Weights of a small mixture-of-experts language model, trained from scratch on English Wikipedia.
Experts: 40 experts in each of 9 layers, 576 SwiGLU neurons an expert, 1 pick a token, a sigmoid router.
Training: a variant of SOAP for the experts, 9784 steps.
Below are experts of layer 8 (counted from 0) of a mixture-of-experts language model. Rows are named router (the router's row for the expert), gate (a neuron's input weights, with its number), up (a neuron's input weights, with its number), down (a neuron's output weights, with its number) and show model dimensions 192-239. Each number is 128 + 24 x the weight over its row's rms, rounded and kept within 0 to 255.
After each expert's rows: a language model's description of what the expert responds to; "gets" lists some tokens that make up at least twice as much of what it gets as of all text. This comes from a sample of Wikipedia text that the model never trained on. Tokens count by the router's weight.

# expert 11
router [ 97 105  63 107 107 134  80  97 134 118 152  94 161 177  97 104 113 123 109  94 143 139 137  94 155 113 110 138 139 169  82 157 138 133  95 138 135 132 119 106 103 121 163 159 135 145  94 163]
gate0 [136  80 175 155 103 135 118 139  97 141  90 105 136 165 140 175 111 182 123 133 137 141 102 102 109 136 122 128 131 158 117 133 104 141 115 121 108 134 161 186 118 143 160 106 163 163 112 140]
up0 [129 122 136 151 104 112 111 165 137 125 118 110  78 133 166 125 126 165 128 149 119 158 127  90 156 129 137 106 118 135  89 101 117 132  81 136 163  98 155 152 121 132 135  90  79 114 170 134]
down0 [131 138 116 108 175  90  84 132 163  93 117 129 102 118 133 135 135 171 138 144 107 117  96 119 110  74 126 134  92 116 130 132 138 138 102 128 155 105 157 107 120  77 115 120 150 140 163 144]
gate1 [146 143 141  96 146 120 148 122 139 142  69 122 117 106 164  80 126  96  96 113 101 144 113 105 139 113  95 106  89 150 108 112  94 107 117 126 125  65 131 120 110 100 131 171 118 142 101  93]
up1 [158 164 130 130  84 112 150 140 134 108  96  80 118 125 140 135 159 133  98 122 150 144 149  86 121 100 129 161 124 171 159  96  99 130 125 124 147 148 163 124 131 115 120 144 163 104 149 177]
down1 [128  99 128 117  97 106 135 106 140  99  78  92 161 134 119 133 127 133 166 105 129  98 132 109 142 140 133 134 120 145 153 127  72 138 146 153 144 122 112 130 139 119  94 112 136 101 142  97]
gate2 [115 176 118 141 124 107 169 139 163 130 132 184  76 108 106 148 165 138 169 111 153 118 110 156 169 115 118 111 155  97  82 114 127 148 100 143 151 114 104 121 141 127 158 136 124 119 135  83]
up2 [105 115 143 145 177 135  94 147 124 116 141  84 156 151 159 127  95 135 107 146 139 168 147 137 129 155 107 138 128 191 152 148 125 105 163 136 144 175 132 131 132  86 147 108 112 126 133 133]
down2 [111  88 109  97 116 133 150 111 114  66 121  75 138 109 164 137  96 153  72 161 149 148  99 124 117 143  86 154 136 137 142 148 149 101  98 163 178 157 154 143 116 106  76 169 106 143 118 151]
It responds to: Field separators. Colons, hyphens, pipes and commas that divide a label from its value, especially infobox colons like Intercommunality: and District:, plus linking words de, of, titled.
gets: ":", "-", " |", ",", " de", " of"

# expert 30
router [ 97 122 134  93 123 121 127 132 148 143 143 137 170 144 103 110 106  99 183 137  77 128 115 123 111 122 171 137 132 140 128 106 114 147 108 140 131 122 156 174 105 151 151 107 137 141  89 138]
gate0 [134  88  74 132 146 137 125 121 188 112 115 117 122  95  72 161 146 130 171  53 116 161 120 153 102 122 138 100 152 106 145 159 125 141 131 100 153 125 141 110 137 123 187 141 122 136 140 155]
up0 [118 151 187 118 134 119 141 119  79 129 144 132 130 156 193  96 123 136  62 186 131 108 127 131 152 140 107 162 129 148 112  81 132  96 125 166  99 118 129 153 131 120  77 107 122 118 136  99]
down0 [150 113 100 118 150 143 126 154 127 129 146 154 122 165 125 154 141 132 154 125 125 146 127  88 134 145 111 175 114 145  83 131 149 161 147 132 124 152 137 128 125 107 163 129  88 113 104 140]
gate1 [128 123 160 137 170 118  91 115 153 121 136 204  88 140 128 124 127 101 134 134 143 125 112 110  97 130 131 118  96 143 104 138 164 129 111 119 131 158 126 113 126  95 196 137 111 111 110  95]
up1 [111 149 126 124  88  98 134 134 130 112 118 101 135 148 121 134 128 159 141 143 108 143 126 132 133 130 110 142 103  79 147 124 120 127 144 143 107  82 154 148 149 117  90 154 129 167 141 147]
down1 [ 38 149 136 124 124  86 148 104 182 111 172 107 120 142 132  90  90 149 136 100 117 104 122 141 125 112 146 136 126 147 106 145 119 122 131 159 130 136 114 134 108  77  57 124 144 143 140  98]
gate2 [121 171 116 155 117 111 154 133 132 133 153 160 149 156 136 173 117 122 143 106 155 118 108  94 106 110 140  98 152 158 111 143 101 155 170 115 153 105  55 110 112 118  89  81 154 150 147 104]
up2 [135 123 135 131 106 113 101 131 176 123 127  86 151 127 144 151 128 105 137 157  86 154 121 107 118 155 144  80 150 131 146 131 104 139 114 138 120 141 122 149 102 133 127 167 153 148 143 105]
down2 [115 151 130 171  93 153  91 131 117 123 150 128 135 144 176 113  83 127  94 125 106 151 146 131 136 101 111 154 121 102 107 104 118  95 146 118  98 154 122 149 118  58 148 143 129 125 175 147]
It responds to: Table cell separators. Pipe characters separating table cells, especially in succession boxes before Succeeded by or Incumbent, plus semicolons and runs of spaces.
gets: " |", "|", ";", "  ", " /", " Preceded"

# expert 4
router [ 96 135 118 140  84 120 134  97 129 103 152  99 129 137  95 105 144 118 132 125  94 164 101  97  94 133 131 131 135 126  94 152 126 201 112 135 140 124 126 141 107 164 148 182 102 164 118 102]
gate1 [108 134 147 149 141  90 136  96 144 119 158 112 151 137 144 143 128 134  82 108 151 133 116 149 129 157 163 149 174 147 132 115 103 154 150 114 122 163  89 107 152 120  94 114 127 126 144 136]
up1 [103  98 105 116 127 123 140 145 105 148 125 126  89 118 109  79 146 108 117 143 120 165 159 121 135  79  98 109 131 115 121 108 115 112 152 145 122 108 127 122  93 165 132 139 123 106 134 157]
down1 [143 112 134 112  89 159 130 100 107 144 161 148 119 191  92 133  98 121 140 149  92 105 113 172 152 140 153  83 127 127 143 149  97 130 134 150 143  71 121 136 154 144 132 158 120 130  81 142]
gate2 [163 190  84 180 169 162 105 141 101 139 144 117 121 102  86 154 146 172 173 140  96 114 132 116 105  91 106 150 103 114 118 111 124 137 132 108 148 152 136 168 111 145 146 136  75  65 143 121]
up2 [139 173  97 156 148 189 115 114  90 146 103 143 130 103 111 139 101 125 104 124 118 113 116 129  74 133 137 126 106 113 132 111 160 100 204 120 130 116 107 158 108 166 116 143 154 127 137 151]
down2 [129 117 142 196 122 159 143 127 121 151 103 151 119 131 146 119 129 135  76 116 121 141 115 155 148  93 123 142 137 107 138 143 125 120 108 131 147 132  96 179  95 106 102 129 155 106 109 147]
gate3 [167 129 106 133 120  98  83 137 127 113 140 109 122  91  93 161  85  99 109 129 170 135 165 131 107 113 146 129  98 121 143 123  91 153 108 146 109 142 142 141 122 129 132  92  73 111 103 129]
up3 [ 82 101 146 116 151 163 117 110  80 155 117 122 121 144 136  97 135 139 138 112 125 119  76 114 142 133 126 128 147 149 124 119 141  86 142 104 129 143 110 122 111 121 109 177 156 120 170 109]
down3 [172 164 132 158  90  99 100  94 139  99 166 124 106 133 118 168  97 112 144 157  69 110  94 148 146 121 119 101  86  57 119 135 140 107 158 130 131 147 128 121 110 165 131 124 103 143 128 127]
It responds to: Name starts in tables. First pieces of personal names and country codes after a pipe or dash in lists and tables, such as No(ah), ENG, Ro(ei).
gets: " |", " USA", " No", " ENG", " Har", " David"

# expert 20
router [128  92 137 113 112 111  85 127 156 143 122 112 142 148 129 127  98  72 163 123 134 102  97 134 114 105 124 131 175 169  90 136 123 149 105 130 127 116 170 150 118 151 148 133 117 102 132 153]
gate0 [133 116 164  95 101 104 169 129 165 116 132 126 103 108 124 104 124 113 150 107 120  65 138 165 161 159 118 129 171 208 106  94 117 161 135 126 129 159 115 151 140 134 109 140 136 133 141 123]
up0 [152 103 117 107 116 121 164 152 130 105 144 130 135 158 103 114 121  97 137 134 124 154  86 125 117 190 144  98  87 170  87 112  94 106 159 135 140 114 137 115  87 143 115 101 152 171  97 152]
down0 [108 116 155 143 104 108 165 106 133 170 185  97 131 147 106 108 153 113 152 113 102  95 131 135 138  98 134 145 117 119 127 102 115 135 127 114 143 135 154 154 151 150 151 122 136 148 176 146]
gate1 [122 130 131 131 107 130 144 134 140 130 164 168 106  97 134  91 113 149 132 150 102 138 134 136 124 168 167  86 127 112 150 150 125 101 128 165 105 105  99 140 128 150 163 104 143  92 138 139]
up1 [ 96 109 141 140 136 150 147 100 122 136 120 128 141 141 148 119 151 132 141 109 137 112  95  95  97 111 164 107  81 173 128 125 128 107 139 136 113 126 131 134 141 110 114 139 101  95 160 136]
down1 [124 112 135 138 120 145  88  86 129 111 104 104 140 119 123 128 172 129 143  95 126 131 181  93 168 118 131 126 114 131  83 133 112 103 154 137  81  86 160 143 146 107 149 122 123  69 119 141]
gate2 [110 144 118 125 114 121 101 181 124 156 144 101 135 130 160 128 162 107 106  91 131  80 119 109  86 108 115 117 113 150 145 120  93 122 144 125 109 125 136 154 133 143  79 109 114 154 155 128]
up2 [122 155 149 133 120 122 130  97 159 121 123 176  99 180 124  82 138 136 167 144 134 135  97 155 144 110 124 124 149 145 112 130 121 121 148  84 131 151 120 128 107  84 200 136 114 120 153  86]
down2 [126 136 118 131 123 149 121 115  96 130 155 145 123 130  89 124 122 150 119 135 125  94  94 137 126 141 120 124 122 128 134 140 139 105 160 163 146  97 109 200 138 122 127 164 136 133 119 124]
It responds to: Auxiliaries and adverbs. Forms of be and have after a subject, plus adverbs between them, such as was, has been, eventually, later.
gets: " was", " is", " be", " were", " had", " he"

# expert 5
router [130  99 110 117 104 111 103 154 130 113 148 115 155  98 116 111 137  72 163 171 110 148 102 126 137  88 115 153 159 135 109  96 159 146 126 100 123  92 120 142 130 137 186 174 143  84 118 109]
gate1 [ 95 164 123 162 145 109 150 124 146 128 128  96 119 109 157 151 127 109 157 109 142 130  93 162 188 131 116 111 136 132 124 145 127  95 132 105 116 131  84  67 131 117 120 100 105 146 156 128]
up1 [109 129 131 132 135 117 124 105 118 138 155 108 165 123 136 172  99 123 124 151 168  94  58 155 123 147 139  95 113 128 122 113 118 101 139 103 105 138 144 186 136 145 114 124 114 110 135 152]
down1 [120 171 116 112 139 139 116 139 102 130 108 105  85 183 104 108 128 116 141 129 147 129 149 132 148 101 143 113 123 115 149 123 153 109 134 158 133 142 116 139  95 167 155 163 116 136 119  95]
gate2 [158 159 136 108 130 164 155 139 124 145  65 157 126 178 165 147  96  87 156  91 105 153  98 145 119  96 107 109 117 105  97 133 164 124 136 158 119 129 100 132 132 111 108 183 114  96 132 156]
up2 [ 96 105 114 149 158 109  94 120 126  93 164 112 104 104  76 103 113 180 115 115 158 107 150 110 131 130 142 171 150 132 127 144 121 137 117 139 121 145 142 126 143 128 150 105 135 132 145 108]
down2 [102 110 143 136 155 104 145 146  99  79 123  62 162 122 110 134 128 144 147 120  98 173 140 126 103 119 145 124 154 150 165 163 147 134 125  75 114 119 117 124 117  89 118 155 118 102 182 147]
gate3 [153  92 138 185 182  66  68 170 136 132 127 130 119  94 137 135 152  92 161 154  98 132 112  90 167 132 106 163 135 155 158 162 136 156 134 131 170  84 113  97 129 117 145 102 145 102 119 130]
up3 [118 139 100 117 133 126 101 141  93 100  96 111 115 175 151 115 166 166 156  99 116 133 146 129 149 132 164 111 161  98 119 157 126 122 143 154  88  94 148 112 105 120 128 139 154 117 157 108]
down3 [ 89 133 121 136 104 144 135 140 173 119 145 101 129 109 142 166 125 106 148 130 146 145 129 148 129 100 166 136 116  90 138 124  82 109 170 101 127 143  88 143 125 144 146 125  97 130 118 131]
It responds to: Music and award tables. Tokens in discography, chart and award tables: chart names, certifier cells, and award words like Best, Outstanding, vocals, Billboard and Platinum.
gets: "\"", ")", " –", " Best", " vocals", " —"

# expert 8
router [158 138 107 104 142 120 116 145 122 104 133  89 151 158 147 143 124 129 122 132 156 145 127 137 129 126 126 125 127 143 111 161 175 138 147 103 136 109 134 166 153  99 124 149 122 150  97 124]
gate1 [160 150  90 101 116 150 121 157 132 134 149 152 111 105  98 124  87  92 148 103 125 122  94 151 142 109 139 114 131 151 140 110 206 137 154 131 177 117  98 145 135 136 103 154  35 133 119 133]
up1 [102 109 141 143 124 137 170 144 149  96 108 123 160 112 122 107 105 121  92 111 128 101 155 130 128 134 127 118 125 168 138  56 138 114 113 133 137 136 134 110 130 110 119 102 124 133 121 101]
down1 [145 103 132 121 111 137 151  98  86 155 126 137 136 150 100 126 113 134 122 125 128 127 133 143 121 129  88 110 101 116 154 113 138 126 153  99 107 156 148 115 141 147 150 100 130 108 146  93]
gate2 [124 137  99 152 121 127 118 134  82 169 161 133 103 115 153  91 144 129 131 128 156 114 118 139 166 123  69  88 166 151  67 110  89 100 141  90 126 122  98 104 124 142 137 138 127  97  81 111]
up2 [112 132 132 130 120 124  82 161 158 123 124 141 146 121 160 132 112 122 137 168 155 144 150 150  70 101 133 145 140 138  82 132  93 148 109 113 136 148 133  83 169 105 151 186  91 120 149  59]
down2 [140 146 136 153 115  89 111 151  81 114 140 175 104 111 119 114 212 142 127 125 176  75 105 133 147 158 142 151 162 121 148 119 143 103 135 124 133 108 135 121 155 101 161 122 135 133  85 197]
gate3 [103 145 130 134  89 120 150 136 141 111  97 151 123 151 116  93 103 138 116 140  87 158 153  96 154 110 122 166 117 121 144 101 165 114 124 111 141 147 116 109 145 154 121 100 105 110 113 113]
up3 [123  79 148 144 166 103 131  93 118 159 137 149 126 112 130 147 162 146 146 121 129 125 109 156 143 113 134  91 135 121 125 139  85 122 104 124 112 120 126 148 126 118 114 137 156 136 128 107]
down3 [109 123 131 147 132 133 135 153  67 106  76  81 154 119 110 123 137 138 100 132 109 131 139 117 149 140 139 114 137  87 129 123 125 127 164 151 167  95 114 117 119 169 114 122 142 159  97 140]
It responds to: Schedule table cells. Pipes, semicolons and short cells in sports schedules and results tables, such as times, W/L scores, rankings, arena names.
gets: " |", ";", " —", " 0", ")", " at"